config.yaml
experts_per_token: 2
moe_layers: [2, 4, 6, 8]
router_score: "softmax"
balance_bias: false
lr: 0.00508
train_tokens: 1017000000
Below are experts of layer 6 (counted from 0) of a mixture-of-experts language model. Rows are named router (the router's row for the expert), gate (a neuron's input weights, with its number), up (a neuron's input weights, with its number) and show model dimensions 0-255. Each number is 128 + 32 x the weight over its row's rms, rounded and kept within 0 to 255.
Before each expert's rows: a language model's description of what the expert responds to. This comes from a sample of Wikipedia text that the model never trained on.

# expert 7
It responds to: Noun suffix endings. Word-final suffix pieces completing nouns and plurals, such as -ation, -ment, -ability and -ies, often before of, commas or periods.
router [146 150  82  84  96 156 152 167 100  80 105 159  75  86  81 147 141  99 101 152 180 161 111 184 113  76 102 112 114  96 197 157 167 118  69 134  80 136 107  98  96 154  72 101 100  72 120 155 159 155 155  71 110 101 128 107 141  72 155 145 140 152 140 146 185 141 152  62  89 179  95 127 121 138 108 164 156 122 135 107 176  98  96 113 149 106 104 178  95 104 114  86 193 126 110 165 135 160  98 161 139 154 151 132  96 148  59 104 138 115 113 153 108  91 162 110 159 149  85 101 166  81  92 122 108 140 110 161 149 102 137 100 182 167 118 170 124 158 168  92 137  71 105 101 109 120 126 156  75 128 181 110 135 147 138 172 139 168 116 102 150 142 178 155 178 150 103 112 111 170 113  88 152 123 131  87 100 119 150  55 147 119  96 125 155  95 124 152 132  63 123 135 118 123  84 126 160 144  87 112 104 117 127 181 118 118 106  98 123 148 148 134  90 166 146 101 155 125  76 155  81 139 181 112  87 100 169 158 111 151 127 196 149 155 103 176 208 182 123 165 149 101  73 134  87  96 163 194 163 156 162 158 169 140 111  83]
gate2 [181 127 151 101 111 153 121 116  80  93  94 184 124 108 166 146 110 100 115 118 139  68 128 113 129 145 123 175  90 184 151  94  70 118 117 149  56  75 126 144 168 185 113  35 170 144 111 114 113 118 100 100  55 105  45 139 126  99 138 132 158 152 181  99 138  78 119 148 155 160 132 148 135 158 106  95 151  98  49  88 204 153 177  50 142 138 167 113 114 120 158 156  86 112 209 202  98  95 136 123  98 153 115 197 133 141 134 138 108 128 122 149 146  56 154 155 176 160 119 117 171 136 167 149  95 116 129 130 139 140 122 121 116 161 141 135  79 182 100 142 143 120 108 192 105 155 127 122  87 100 118 175 155 143 128  55 115 115 109 177 126 119 105 125 141  90 154 134  87 152 154  69 148 118 153 114  99  79 104 129 152 115  94  82 121 156 160 158 111 150 147  98 102 181 148 118 189 104 128 151 129 134 107 114 113 143 178 114 149 131 123 138 106  96 145 111 124  91  87 182 160 120 122 134  83 128 105  92 113 187 104  86 130 126  89 144 171  96  71 179  69 107 114 147 110 148  75 114 134  67 106 125 153 136 124 107]
up2 [123  99 128 145 158 121 188 155 143 145 164  72 149 136 144 138 116  95 163  79 172 100  98 123 168 145 170 109 144 102  78 130 153 171 123 158 137 125 105 134 142 135 107 185  99 113 107 193 163  65 165 176 236 108  99 141  99 160 134 116 160  54 102 176  97 155 123  96 158 163  65 108 126  69 139 146 148 138 163 183  63 150 116 128 134  66 117 122  73 127 114 165 149 141  94 132 228 128 140 181 115 164  86 134  87 103 170 133 135  94 117  87 111 190 112  95 103  75 118 145  80 123 173 162 164 147 144 145 123 138 176  84 123 152  88  93 151  96  88 128 114 124  92  99  97 165  90  94 155 149 143  61  91 132 120 113 138 133 157  91 117  55 119 138 102 120 119 117 159  93 117 117 165 109 118 117  72  99 148 137 152 122 113 141 124  76 157 100 171 140  93 153 148 131 181 114 144  80 128  99 104 133 143 121 142 124 108 154 163 157 134  51 104 141 102 148 135 180 144 140  77  86 130 125 213 116 124 173 112 181  92 173 139 104 109 146 160 121  99  88 193 175 154 126 115 134 131 156 141 149 150  90 162 142 120 160]
gate3 [ 98 147  79 108 135 108 129 162 135 190 141 140 100  99 125 125 118 181 156 184 154  99 148 172 175 163 110  96  95 114  99  79 108  76 143  97 155  89 115 141 155  88 145  94  90  86 107 136 157  92 103 151  90 125 101 116 139 100 149 212 132 149 206 111 185  84 131 135 102 147 161 175 139 123  93 110 145 136 102 104 123 158 133 132 115 129  76 114 154 122 103  78  82 145 142 164 193 121 137 151 102 117 138 214 110  95  41 119  69 128 155 111 158 117 115 129 237 185 119 121 196 192 146 116 116 145  96 191 169 116  75 128 174 170  94 145 111 119 115  99 171 134 119 135 154 138 104 144 122 170  61 121 149 161 126 130 100  82 103 136 145 127 120 140 104 112 169 116 133 106  92 128  71 129 107 184  90  71 143 107 125 132 111 124 126  95 118 105 112  86 125  63 123 139 131  73 129 152 109 129  96 112 155 133 128 167  87 139 155 185  98  81 108 162 129 161  52 105 116 101 137 150 147 166  90  65 114 202 174 110 172 122 137 151 143  87 151 159  96 119 138 114 112 164 112  81 153 113 118 182 152 119 170 141  99 124]
up3 [ 94 119 104  85 148 118 121 147 134 116 121 100 113 120 161 127 160 129 144 123 130  65 110 121 225 154 165  51  39 169 136 161 126 150 168 151 147 127 133 105 163 153  46 105 117 145 179  98  91 161 116 157 141 142 104 112  71 150 184 166 103 146 185 109 134 124 135 126  91 160 140 114 158 109  86 117 120 197 124 115 145 119 183 121  60 150 120 146 146 115 135 130 100 155 115 174 160 109 119 119 169 106  55 103 129 177 151 173 117 127 106 102 114 118 133 123 193  77  92 166  94 143  88 103  78  94 142  96 118 122 114 111 184 183 147 108 144 110 125 142 158 132 101 104 138 181 126 105 166 176 144 126 161  74 101  85  61 148 188 182 118 171 178 102 155 114 145 117 121 240  93 117  98 155 109 202  91 159 154 121 184 169 181 171 144 130 153  96  66 172 143 150 143 159 148  95 110  89 163 137  91 124 167 116 115 138 148  90 158 186 110 116  97 125 124 114 133 152 134 133 153 145 146 122 134  87 158 169 147 110 121 137 150 164 113  64 172 144 140 134  96 131 126 116 140 123 108 152  76 128 162 122 172 153  71 118]
gate4 [100 122  94  82 182  46  88 148  97  81 102 161 132  83 133 145 137  97 122 140 180 195 149 159 124 217  75 113 161 109 124 152 141  85 134  97 150  83 130 138 112 109 126 102  85 128 131 208 157 136 118 168 121  82  74 137 199 124 116  80 134  72 147 145 154 166 162 149  82 148 139 133 140 102 151 101 138  98 117 140 175 142  95 127 100 135 124 163 121 146 112  83  62  82 143 143  99 110  53 142 117 127 168  98 149 146 115  71 110 109 169  95  98  89  79 135 158 133 191 137 118 144 165 124 155 115 159 152  79 172 167 160 121 134  90 168 118  94  97 147 175 124 126 150 146  78 110 140  94 139 126 129 113 107 116 140 157 143 112 134  76 121 106 150 191 105 133 176 104 132 167 138  66 185 161 120 138 145 119 139 141  97  72  92 101 142  99 138 235  92 170  69 140 155  85 100 141  92  75 171 137 125 125  95 118 106  69 117 112 112 172 191 121 137 102  46 103 140 112 131  75 138 144 157 154 123 155 140 144 184 119  95 113  84 114 153 107 129 144 130 154 132 136 139 143 168 109 189 176 130  83 115 102 127 101 108]
up4 [149 178 160 166  83 180 110 101 122 177 157  90 121 136 108 113  93 169  87 119 120 101  98 113 177  62 161 117 114 165 137 106 112  94 148 165 143 189 136  99 128 122 158 162 176 125 173 111 114 168 192 128 149 158 143 127  92 134 130 143 137 143 153  91 121 115 105 130 114  81 136 164  51 127 170 146 130 141 105  98 143 111 212 176 123 129 163 124 104 134 171 187 170 170 116 107 133 109 161 157 180 149  94 157  98  86 104 163 166 139 120 135 125 172  96 129 102 139 115 100 139 139  81 118 170 180 126 133 186 112 147 134 122 165 181 148 143 108 165 100 106 127 158 140 146 162 132  75 213 162 122 148 120 180 153 138 115 135 118 112 137 111 141 170  76 169 148  59 113 105  90 185 143 100 116 123 150  79 158 110 112 182 176 166 193 114 141 119  61 170  78 137 108  71 135 173  80 155 112  97 109  77  97 121 117 139 167 142 138 141 100 111 123 118 171 182 192 135 154 146 144 144  88 145 110 101 107 125 106 134 125 181 156 135 162  47 131 123 102 113 141 101  47  98 135  80 196  97  87  85 168 148 179 134 118 147]
gate5 [136 145 141  88 128 122 200 106 102  93 175 198 133 139 154 146 111 117 146 150 130 138 124 119  91 145 170 164  89  82 158 136 172  95 117 143  89 149 149 134 124 156 176 121 120 170 156 130 159 100 201 120 159 115 152 163 118 145  94 213  52 166  75  79 172 213 144  63  91 118  52 146 115 149 148 185 102 114 150 109 104 105  99 170 130 125 177  76 112 175  88 128  71 136 139 136 151 198 134 175 136 109 152 122 153 127 127  72 112 131 130 140 104 158 182 137 149  97  82 139 143 156 126 191 126 173 128 145 123 103 138 113 127 107 126 104 127 122 110 115 132 151 142 174 135 133  81 119  95 111 113 149 125 155  96  96 134 126 136 108 149 117 131  86 105 145  93 111 134 166 139 106 140 156 138  44  84 148 125 202 139 121 121 118 104  91 156  75 138 160 136 157 140 151 105 153 171 106 101 155 118  98 148 177 208 123 112 174 150 135 141  87 120 155 113 173 170 134  97 128 186 106 134 106 132 131  96 176 167 119  88 141  84 110 127 129 187 127 151 119 137  74 173 175 116  76 142 165 198 155 186  88 186 109  55  99]
up5 [ 98 101 179 104 153 115 151 114 123 120 160 107  71 145 140 209 118 137 120 215 133 162 170  92 144 137 155 123 141  87 120 118 138 140 107  99  78 163 105 101 149 161 179 125 108 177 158 165 166 131 168 138 160 118 117 195 157 110 136 209 122 114 126 147 131  94  92  71 152 145  98  69  61 121 130 138 232 113  97 143 134 154 105 128  84 177 171  85 106  88 101 212  74 154  98  97 128 124 146 121 124 149 135 145 122  89 164 149  99 113 147 181  66 145 113 172 148  99  91 137 162 134  95 124 114 196 127 149 104 110 118 107 122 170 128  76 114  90  95  59 133 128 148 136 108 174 127  91 119 158 183 167 124 135 131  85 143 119 108 127 147 141 121 114 117 152 132  90 101 115 148 140 165 105 137 101 135 131 135 128 178 121 116 135  87 106 166 114 161 126 181 107 178 145 135 151 158 144 184 138 134 120 128 204 177  97 169 115 154 164 149  68 172 164 133 109 174 108  81 129 134  82 187 144 142  57 164 163 136 115 121  95 122  81 149 167 184 113 138 140 102  48 145 123 183 132 135 148 166 152 154  76 115 124  94 150]
gate6 [150 202  74 133 118 115 172 165 144 104 108 141 176  96 116  94  91 140 169  82 188 102 157 135 107 147  68  93 137  99  75 213 101  51 127 148  97 119 138 148 129 201  98 106 112 107 143 177 134 117 164  91 105 140 146 100 110 112  88 160 132 119  99 101  99 119  88  98 117 162 161 158 136 111 181 107 143 110 113 102  97  96 131 161 123 164  92 173 133 123 152 130  68 156 141 114 153  72  84 165 145 125 149 103 115  85  98 115 135 105  79 110 140 113 132 151 155 159 160 153 177 145 114 112 159 166 199 134 150 117 116 100 140 188 114 145 133 152 137 141  58 121 153 101 172 120 141  73 105 167 127 143 179  93 146  33 145 108 126 151 138 129 107 124  96 132 119 111 132  70 120 102 102 161 198  95  94 125 207 115 145 162  59 117 152 117 147 124 145 127 168  92 113 176 164  75 115 171 166 172 163 161 129 144 135 204 136  94  98 115 174 145 144 139 170 147 146 102 157 122 140 170 121 127  85 147 115 128 163  84 172  89 160 170 138 173 113 123 165  93 109 211  95  70 113 133 128 138 155 128 136  88 126  70 105 109]
up6 [ 99 136 159 183  97 145 137 155 157 107 135 175 117 118 125  60 147  90 100 130 160 125 103 102 120 113 112 148 166 107  86  81 108 132  97 170 158 123 201 128 108 112  79 115 115 124  72 141 137 110 133 105 166 139  90  56 154 109  24 105  89 129 162 120 132 123 145  86  72 145 125 108 108 142  12 177 105 142 137 101 169 202 229 117 118  94 123 118 123 138 124 131 129 118  90 140 136 159 101 173 108 141 183 144 124 156 121 120 145 107 171 126 104 112  97 213 101 107 106  84 129 141 156  82 137 144  92  98 194 138  73 136 152 148 105 128  91 113 102 141  85 128 117 201 173 177  93 196  53 132 103 123 119 120 138 161  87 126 134 171 159 108 154 117 126  74 122 145  68 166 155 117  76 146 125 158 149 113  96 122 168 134 107  99 118 134  71 134 153 133 119 143 114 124 152  98  65 119 123 144 108 113 179 149  99  90 151 107 119  96 122  88 143 115 166  49 137  95 117 147 150  90  90 103  81  90  99  68 127 144  90 111 122 148 174 133 121  76 143 118 145  99 118 106  88 147 161  83 171 139 112 148 100 133 149 105]
gate7 [153 134 177 139 125 126  97 150 141 115 137 128 107  36 145 167 161 127 106 149  68 124 127 152 117  79 193 119 127 119 132 172 112 104  88 107 131 112 136 182  76 158 125 140 156  61 232 119 124 139 157 176  88 106 101 103 158 120 112 138 174 118 120 111 149 108 143 122 159 105 147  92  78 117 125 184 166 135 126 128 186 192 155  72 135 155 138 107 118 135 100  99 102 163  91 112 148 142 120 143  61 141 121 111  39 149 113 129 108 226 101 120  72 148 223  96 165  95 129 106 120 117 153 113 103 130  80 130  83 126 169 175 144 162  53 109 162 141 114 163  79 109 100 104 154 103 181 134 171 126 150  88 126 179  78 124 190 150 192 114 105 119 108 140 168  82 133 204 170  82 105 128  98 167 182  93 128 135 159 120 161 153  95 135  92 103 130 129 135 166 150 111 119 147 146 134 134 102 132 132 127 170 117 135 189 170 139  80 158 118 107 114 143 156 134 113 127 144 145 116  92 136 144  82  95 195  91 147  96 142 171 129  90 155  74  98 156  97 121 187 141 134 125 125 144 172 144 102 155 158 153 155 130 126 163 132]
up7 [120 128  86 103 169 101 100 101 156 195 127 154 139 202 136 116 172 183 137 123 125 131 176  97 144 123 163 150 115  92 120 106 141 112 185 148 146 160 125  98 187  71 162 100 172  93 160  92 113  85 158 110 161 110  77 136  90 133 144 141 129 137 113  50 150 147 153 192 108 114 108 136 185 144 185 100 142 162 110 128  95 101 104 150  91 173  99  92 121 152 142 155 131 128 115 195 143 160 177 122 138 144 117 158 147 116  92 150 146  97 168 115 143 141 132 146  64 148  73 174  76 114 162 113 131 115 157 144 105 122 148 131 112 105 124 119 130 118 143 123 159 130 137 119 123 106 102 103 106 178 115 195 183 100 145 109  88 132 104 102 129 123 139  80 133 138 133  65  84 143 167 118 132 120  34 139 183 103 121  48 171  91 180 183 104 119 174 105 144 135  51 169 136  67 143  94 153 161 101 120  99 155  85 117  50 129 132 117  98 109 146 131 130  71 164 194 176 161 175 115 126 137 114 114 140  78 156 136 131 141 118 125 188 193  95 167 124 112 172  88 105 197 133 158 102 106 124 191 155 123 114 107  93 114  86 115]
gate8 [ 72 158  94 127 131 101 119 122 131 140  97 135 124 139 109 132 138  81 129 168 123 108 108 160 124 131 138 103 144 115 136 176 149  90 102 169 138 142 113 156 101 132 130 135  67 112 182 131 113 109 117 149 136 136 146 132 135 107 206 125 205  50  80 142 159  86 139 115 128 101 154  98 179 113 141 145  92 125 123 113 126 120  81 137 114 128 124 103  95 162 113  66  88 126  96  99  84 113  86 147  98 186 107 165 113 153 190 128 153 108 175 123 198 112 153 166 100 130 188  95 118 182 102  86 101 144 123 163 126 110  99 190 152 167 140 125 119 158  70 111  94 164  61 125 134 105 120 108 146 145 138 161 156 104  80 125 114  90 137 169 103  73  80 118  72 131 154 159 158 116  92 162 119  83 116  73 143 167 124 151 123 105 147 140 140 154 125 205 104  86  80 210  78 153  93 115 141 167  30  90  92 155 114 122 124 110 120 135 142 161 128  86 125 120 133 103 192  88 150 127 115 138 129 142 104 124  90 138 115 128 133 130 141 148  54 156 115 169 134 125 117 142  97 130 170 187 138 198 239 153 178 157 160 122 177 200]
up8 [136 103  94 161  72 160 122 103  93  89 140 142 106 118 137 178  87 137 110 147 141 120 128 152 143 134 130 111  65 126  81 116 106 167 107 123 153  71 158 155 147 104 132 140 147 169  80  84  88 140 124 142 136 136  79 105 118 167 102 146  61 217 132 101 160 174 155 174 144 119 115 136 100 106 127  81 160 165 116 144 140 140 122  75 148 140 154 113 159 106 155 174 190 122 194 158 155 131 142  86 121 113 145  94 113 108  72 143 122 151  78 110 111 155 158 119 114 113 120 147 102 130 167 124 156  67  61  69 106 167 171 112  82 101  74 113 118 109 158 129 216  84 171  90  88 200 141 156  80 126 101  99 121 160 144  79 159 153 113  54  93 111 127 153 204 138 117 121 127 166 161 117 110 158 130 163  87 118 105 114 133 116 107 120 101 144 155 108 144 149 146  68 143 128 172 151 115  93 206 144 154 119 145  93 126 126 111 169 166 150 121 159 221 180 144 149 103 148 132 140 156 155 173 148 101 108 131  87 103 139 110 111 134  74 169  71 119  74 152 141 114 113 180 169 124  57 116  76  85 143 130 123  97 150 107  63]
gate9 [150 119 103 135 156 144 120 139  33  85 135 101 188 113 172 125 118 117 132 142 126  98 132 110 148 129  77 138 165 118 122 130 130  87  95 130 153 121 101 120 114  68 144  75 154 126 141 161 146 100 204 145  93  88  96  94 141 166 154  76 131 114 167 146 210 158  81 167 173 175 155 117 180 173 168 104 109 188 152 107 107 179  70 137 176 123 114 104 163 132 183 103 175 152 128 132 144 181 173 173 134 125 115  93 103 187 165 153  94 139 144 132  74 124 138 145 121 111 150 125  75 162 101 115 117 128 171 160 137 137  89 110 148 155 137 146  83 136  51  85 141 132 170 161 167  87 161 139 145 148 116 124 163 154 142 131 116 131 121 137 157 128 105 126 122 164 157 167 107  94 113 145 107 142 129 167  99 127 141 149 150 149 167  98 187 144 120 146 115  69 116 161  75 132 103 163 203  75  98 225 146 127 161 159 160 144  95  86  97 110 151  83 135  93 170 149 113 104 122 128 122 190 177  57 112  95 109 151  93 196 163 127 108 104 110 133 168 136 136 179 112 134 145 114 160  25 164  90 134 146 168  99 123 125 123 126]
up9 [141 139 116 138 175 129 111 143  38  80 126 111 148 139 132  85 109 126 154  83 164 120 102 114  97 182  83 153 143 158 167 140 154  71  60 138 145 151  87 132 152 106 173 109 151 167 153  74 195 109 134 195 148 114  44  93 165 101 106 122 121 120 139 146 165 151 134 151 161 165 142 109 239 118 170 152 119 146 130 104 142 154 103 103 139 101 145 139 160  53 129  91 140 126 130 128 130 148 108 155 141  73  93 115 125 131 175 157 101 147 167 161 155 103 127 138 127 120 133  73 116 142  93 100  98 120 123 122 136 122 123 148 107 169  79 109 141 146  94 157 163  97 134 107 103 118 167 142 180 146 110  90 146 130 157 103 117 175  94 167 158 100  85 193 154 175 176 125 113  75 116  95 170 138  95 139 121 111 134 149 137 184 131  81 147 105 106 169 106 105 138 104 107 113  76 187 197 108 151 186  78 123 125 139 130 150 114  73 126  96 134  56 201  99 129 178 121  89 112 149 101 197 162 119 126 129 124 102 132 205 147 154 150 112 125 145 183  53 142 196  76 135  91 164 171 113 142 118  98 119 112 130  91 127  93 146]
gate10 [141 104  74 122 101 127  85 153  41 101 145 102  87 152 108 118 192 163 146 139 139 113 152 165 172 141 174 145 157 142 132  99 121 116 127  89 119 147 103 142 157 150 175 156 173 136 188 115  76  91 124 110 117 126 124 148  80 116 114 120 137 123 124 123 131 107 166 116 119 149 132 162 100 157 139 133  59 135 113 145 181 116 141 172 142 120 169 176 153 116 135 119 136 160  67 145 225 126 131 148 155 148  95 148  77 186 130  80 164 101 124 129 143 141 138 151 107  87 158 123 178 128 131 104 130 184 103 137 162 132 114 124 163 178 195 119 116  87 140 117 132  69  74 174 191  67  81  95  81 122 110 145 113 150 145 168 212 139  94  87 121 127 127 134 107  57 136 122 149 161  87  85 145  85 189 108  96 162  82 118 114 101 137 120  68  97 183 139 171 171 151  64  99 113  88 137 132 167  89 178 131  91 185 180 135 146 130 130 121 130 151 141 128 140 156 121 186 159 139 138 123  80 121 103 159 107  56 125 156 145 131 133 135 116 104  80 100 182 128 175 164 117 122 172 197 153 146 129 153  68 178 190 151 125 131 103]
up10 [131 147 133 110 138 137 174 131 140 175 153 114 142 203 103 129 136 151  88  93  99  65 126 144 153 142 139 153 138 161 139 132 165 145 169  77 104 216  85  81 123 145 106 142 144 103 173 109  93 120 105 124  95 142 119  72  99 128 112  94 103 161 139  93 108 134 146 126 135 134 137 122 184 170 121 144 132 114 107 142 146 102 121 130 130 134 137  98 107 101 138  83 166 151  86 110 152  92 119 141 147 148 137 174 144 142 148 121 114 123 132 105 122 139 109 192  91 111 164  76 148 191 148 160 149 147  43 126 174 186  56 123 104 192 146 140  69  94  79 101 115  77  77  86 155 131  84 120 114 108 151  74 166 102 125 142 216 116 102 131 108 112  82 139  83 104  92 142 102 101 102  92 152 132  69 131 129 161  42 107  98 122 102 135 106 136 128 151 125 167 135 118 152 197  69 132 156 158 182 176 166 110 162 120 123 140  77 102 115 157 146 137 106 127 130 126 113 191 177 141 120 155  33 102 108 133  33 118 115 127 113 104 160  97 178 142 193 135 101 156 154  94 160 180 172 130 131 128 178 122 110 116 139 166  70 181]
gate11 [ 99 123  81  89  80 117 113 115 112  79 137  89  83  91 118  98 173 135  82 153 194 114 162 103 111 142 140 126 124 100  85 105 171 117  67 138  92 123 141 131 168 122 166 140  82 183 139 150 182 179  65 134 102 131 141 148 153 135 127 138 135 144 130 164 201 152 132 106 192 124 102 176 113 171 132 143 126 224  90 128 157 186 148 135 120 157 122 150 142  41 137 200  93 146 105 125 138 107  67 131 117  98 126 154 133 156 188 123 153 115 120 119 119  96 134 154 143 121  84  98  90  80 177 174 167 162 136 183 117 105 144 141 174 167 107 134 134 152 140 150 123 139 196 118 113 158 131  99 114 134 165 204 155 118 109 147 110  77 110 174 126 112  96 151 118 114 108  87 120 110 154 156 150 131 122 106 104 132 114 110 143 188 112 136 133 145  95 200 105  51 138 135 115 151 167  61 118 149 155 135  52 132 133  98 105 123  84 153 137 162 202 156 148 131 173 109 117 164 144 119 139 159 165 121 108  55 118 128 112 140 201 122 136  69 116 144 107  57 112 146  86 133  67 167 177  99 160 152 122 165 152 134 138  76 113 119]
up11 [ 99 127 138 133 128  75  87 118 169  94 148 151 138 184 137 133 147  98 141  90 118  70  65 143 132  94 169 118  51 116 129  50 118 158 109  72 119 144 151  92  97 130 145 151 179  84 124 119 107  99 134 198 104 114 143 148 135 135 134 145 177 110 123 139 123 123 163 118 151 187 128 200  96  56 150 122 101  52 133  72 151  94 154 139  93 137  89 111  79 166  91 113 176 164 144 181 121 134 125 120 151  94 136 163  99 170  77 153 119  69 124 137 149 151 137  99 135 151  88  73 173 133 185  74 171 131 118  92 138 107 119 140 159 146 118 152 187 172 135  97 136 106 186  91 136 114 150 107 135 189 113 100 162  89 138 114 184  95  84 143  51 216 166 125 159 148 167 107 126 107  92 108 142 154 131 118 142  92 121 144  99 124 127 120 130  97 161 105 111 135 107 154 119 147  97 167  96 140 117  70 123 191 152 182 123 190 123  97 103 119 158 187 144 119 132  91 127 100 150 121 161 114 141  91 169 143 180  51 165 124 157 146 167 124 108 161 142 115 154 157 131 177 173  63 157 116  83 141 105 122 104 129 164 121 139  75]
gate12 [147 155 101 130 124 130 147 184 110 161  88 133  98 139 199  95 162  98 149  74 164 107 147 156  96 130 147 100  82 162 119 170  84 136 129 116 163 165 106 159 163 191 122 155 117 125 172 124 130 167 119 143  96 151  92 112 186 165 140 189 129 132 118 130 178 129 109 149 123 102 183 146 128 132 133 155  66 137 109 191 131 167 103 150 153 154  89 148  84 128  86 136 164 136 153 127 145 153 101 150 111 134 116 106 108 143 122 151 154 160  75 157 143 107 136  74 140 108  80  66 180 170  89 157 136 103 121 119 123 141 115 137 110 125 137 142  75 160  66 150 109 106 161  80  66 125 133 118  46 117 165 131  80 117 117 140 125 126 110 118 150 118 143  43 138 138  96 171  79 116 131 145  86 131 139  93  90 191 102 124 152 156 156 148  32 111 134 129 154 130  92 147 174 127  51  92  82 140 168 154 136  94 181 171 136 125 123 138 128  95 132 115 141  77 209 119  81 141 164 117 126 111 106 179  76 142 178 118 131 152 173 194 154 113  95 105 172 128  50 103 136 141 131 152 104 157  99  97 133  85 161 175 191 162 128  54]
up12 [184 122 162 124 142  87 131 205 144 135 118 130 130  73 156 158 131 134 114 184 104 144 146 136 150 176 148  54 143 148 114 139  86 134  43 139 169  92 118 131 121 140 107 121 108 171 115  58  68 217 120 141  78 140  93 121 160  80 150 121 133 190 130 101 158  85 114 104 149 194 196 183 173 136 135 101  65 173 141 141 107 129 101 140 101 153 169 134  65 155 179 132 143  89 138 140 119 135 110 148 122 117 140 112 129 132 152 140 111 116 106 208 122  91  75 148 139 155  51  64 114 124 113 106 124 125 149  85 121 168 114 107 158 131 143  86 143 176 122 123 141 198 105 151 152 144 162 174 113  90 121 136 133 112  68  87 128 137 129 140 105 144 132  88 111 194 103 102 136 168 103 163 149 126 171 161 143 134 150 142 125 113 176 109 115 156 141 166 115  88 191  77 159  96 106 100 135 106  58 150 159  74 148 170 176  84 181 110 155 172 103 148  89  72 159 132  88  89 176 114 118 105 138 154 101 106 123 157  99 141 110 133 141 160 154 133 109 152 134 104 169 139 150 176  69 165  76 157 137  82  83 119 115 130 111 112]
gate13 [ 84 109 130 143 115 135 126 214 133 158 167 113 123 124  87 148 108 126 104 127 173 123 193 184 113 133 153 136 118 157 170 121 111 138 122 125 107 148  67  97 172  75 189 116 133 187 151 105 167 134 153 136 145 132 132 141 138 112 172 157 156 189 107 113  85 178 129 139  89  58 140 147 117 197 152 202 140  92 160 183 114 178  57 133 127 124 148 141 164 126 136 181 156  67 141 114 146 149 131 130 158 135 138 155  58 132  75 152 163 125 177 135 113  95 154  92 195 121 109 122 125 103 136 123 167 164 166 111 162 145 185 144  99 146  66  83 123 132 130 155 100 136  95 102  73 107 137  98  85 119 155  71 117 122 123 142 144  68 130 159 126 111 136 217 148 106 137 137 121 107 158 154 150 102  82  87 191 120 177 144 100 118 145 111 147 128 171 119 155 130 113 162  93 138 167 182 144 150 106 104 145 155 136 172 140  82  93  61 149 147  49 130  99 156 186  90 137 174 129 150 123 182 167 166 168 142 119 131 163 165 131 192 133 140 123 106 166 121 170 122 188 150 153  76 138 111  97  93 127 136  90 125 108  77 138  76]
up13 [ 78  65  82 152 144 117 159 158 136 164 134  82  84 157 148 123  77 168  86 192 126 156 134 150 102 209 150  99 149 184 130  80 146 116 143 121 143 115 109 116 146 158 111 152 111 166 108 102 125 150 112 121  81 181 140 175  67 124 132 129 133 164 108 106 102 107 152 110  92 107 106 195 118 250 143 206 126 151 128 134 119 172  50 104 122 170 152 154 115  84 119 190 169 149 101  83 139 140 141 182 120 149 133 117 134 133 116 128  97 152 148 118 114 151  94 100 105 143  94 195 162  85 129 120 113  90 149 120 128 109 143 147 137 102 105 117 138 134 135  98 118 161 110  65 101 196 154  82 106 125 142 117 100  94 136 176  82 144 110 133 109 121  83 174 163  96 189 123 138  97 107 152 170 100 179 107 172 129 131 196 104 145 115 159 180 130 161 105 134 121 108 143 105 229 117 130 174 148 120 132 155 155 137  94 142 134  86 170 123 147 119 147  77 127 106 134 148 194 189 111 130 147 149 118 122 145  58 178 135 169 100 201 146  93 137 123 124 182 126 128 154 144 131  70 116 180 164 177 128  97 148 132 155 116 139 126]
gate14 [ 98 128 103 131 122  48 100 144 139 195 182 155 162 122  91  66 119 117 115 106 163 148 150 167 155 181 139 130 133 119 115 116  72 131 119 113 132  99 102 159 140 189 110 136 203 101 182 121 159 191 114  89 111 168 168 119 192 127 142 165  96 170  97 103 138 108 147  85  79 103 132 113  95 137 155 141 101 130 154 103 137  75 210 107 116 129 163 145 139  85 102  99 139 113 136 145 149  59 108 169 118 105 152 118 110 145 106 111  98  92 148 153 106 126 108 168 203 143 136 123  55 115 170 105 184 110 117 118 137 130 128  71 152  68 111 172  42 147 131 172 162 109 159 127 156 106 146 136 165  81 122 118 175 108 132 137 139 162 143 147 142 171 133  90 204 174  99  95 177 140 138 127  77 125 143 163  92 135 168 128 172 191 160 147 107 103 104 115 123 106  93  85 147 127 107 136 114 230 118 156 101 172 152 135 147 100 124  98 118 100 148  74 119 115 152 108  89  77 117 132 167 152 148 148 143 157 102 132 127  52 108 113  86 120 153 179 161 125  85  80 142 159  90 173 113  86 153 107 133 112 160 163 131 122  64 151]
up14 [101 151 128  94 118 108 132 145 134 136  96 135 122  94 164 161 127 151 105 155 107 184 137  94  89 112  63 162 112 152 142 115 121 116  94 101  76 111 128 165  85 147 135 118 162 214  72 123  61 107 120 109 187 107  96 133 146 132 142  41 132 130 100 115 115 181 105 139 162 154 168 158 156 121 148  53  86  89 150 160  91 206 122 136 144 163 160  94 142 152 164 154 170 135  55 121 101 153 134  90 198 156 117 162 123  78 144 128 139 123 154 106 129 119 130  78 106 113 138  79 139 108  97 166 131  64  98  82 124 100 126 138 145 132 179 111 167 103 121 112  97 135 155  90  47 132 152 206 131 171 134 114 118  87 127 150  73 128 144 159 172 121 104 110 130 161 187 134 132 127 150 133  95 128 133 112 138 149 110 149  87 163 162  92 130  97 187  85 127 172 102 179 141 140 131 109 142  78 138 123  82 101 180  91 131 170 152 185  94 187 103 163 135 145 120 174 149 192 151 173 121 131  97  80 129 116 153 160 175 179 163 114 123  75 116  41 113 139 107  99 118  95 101 111 154 133 155 125 214  98 161 114 128 144 132 143]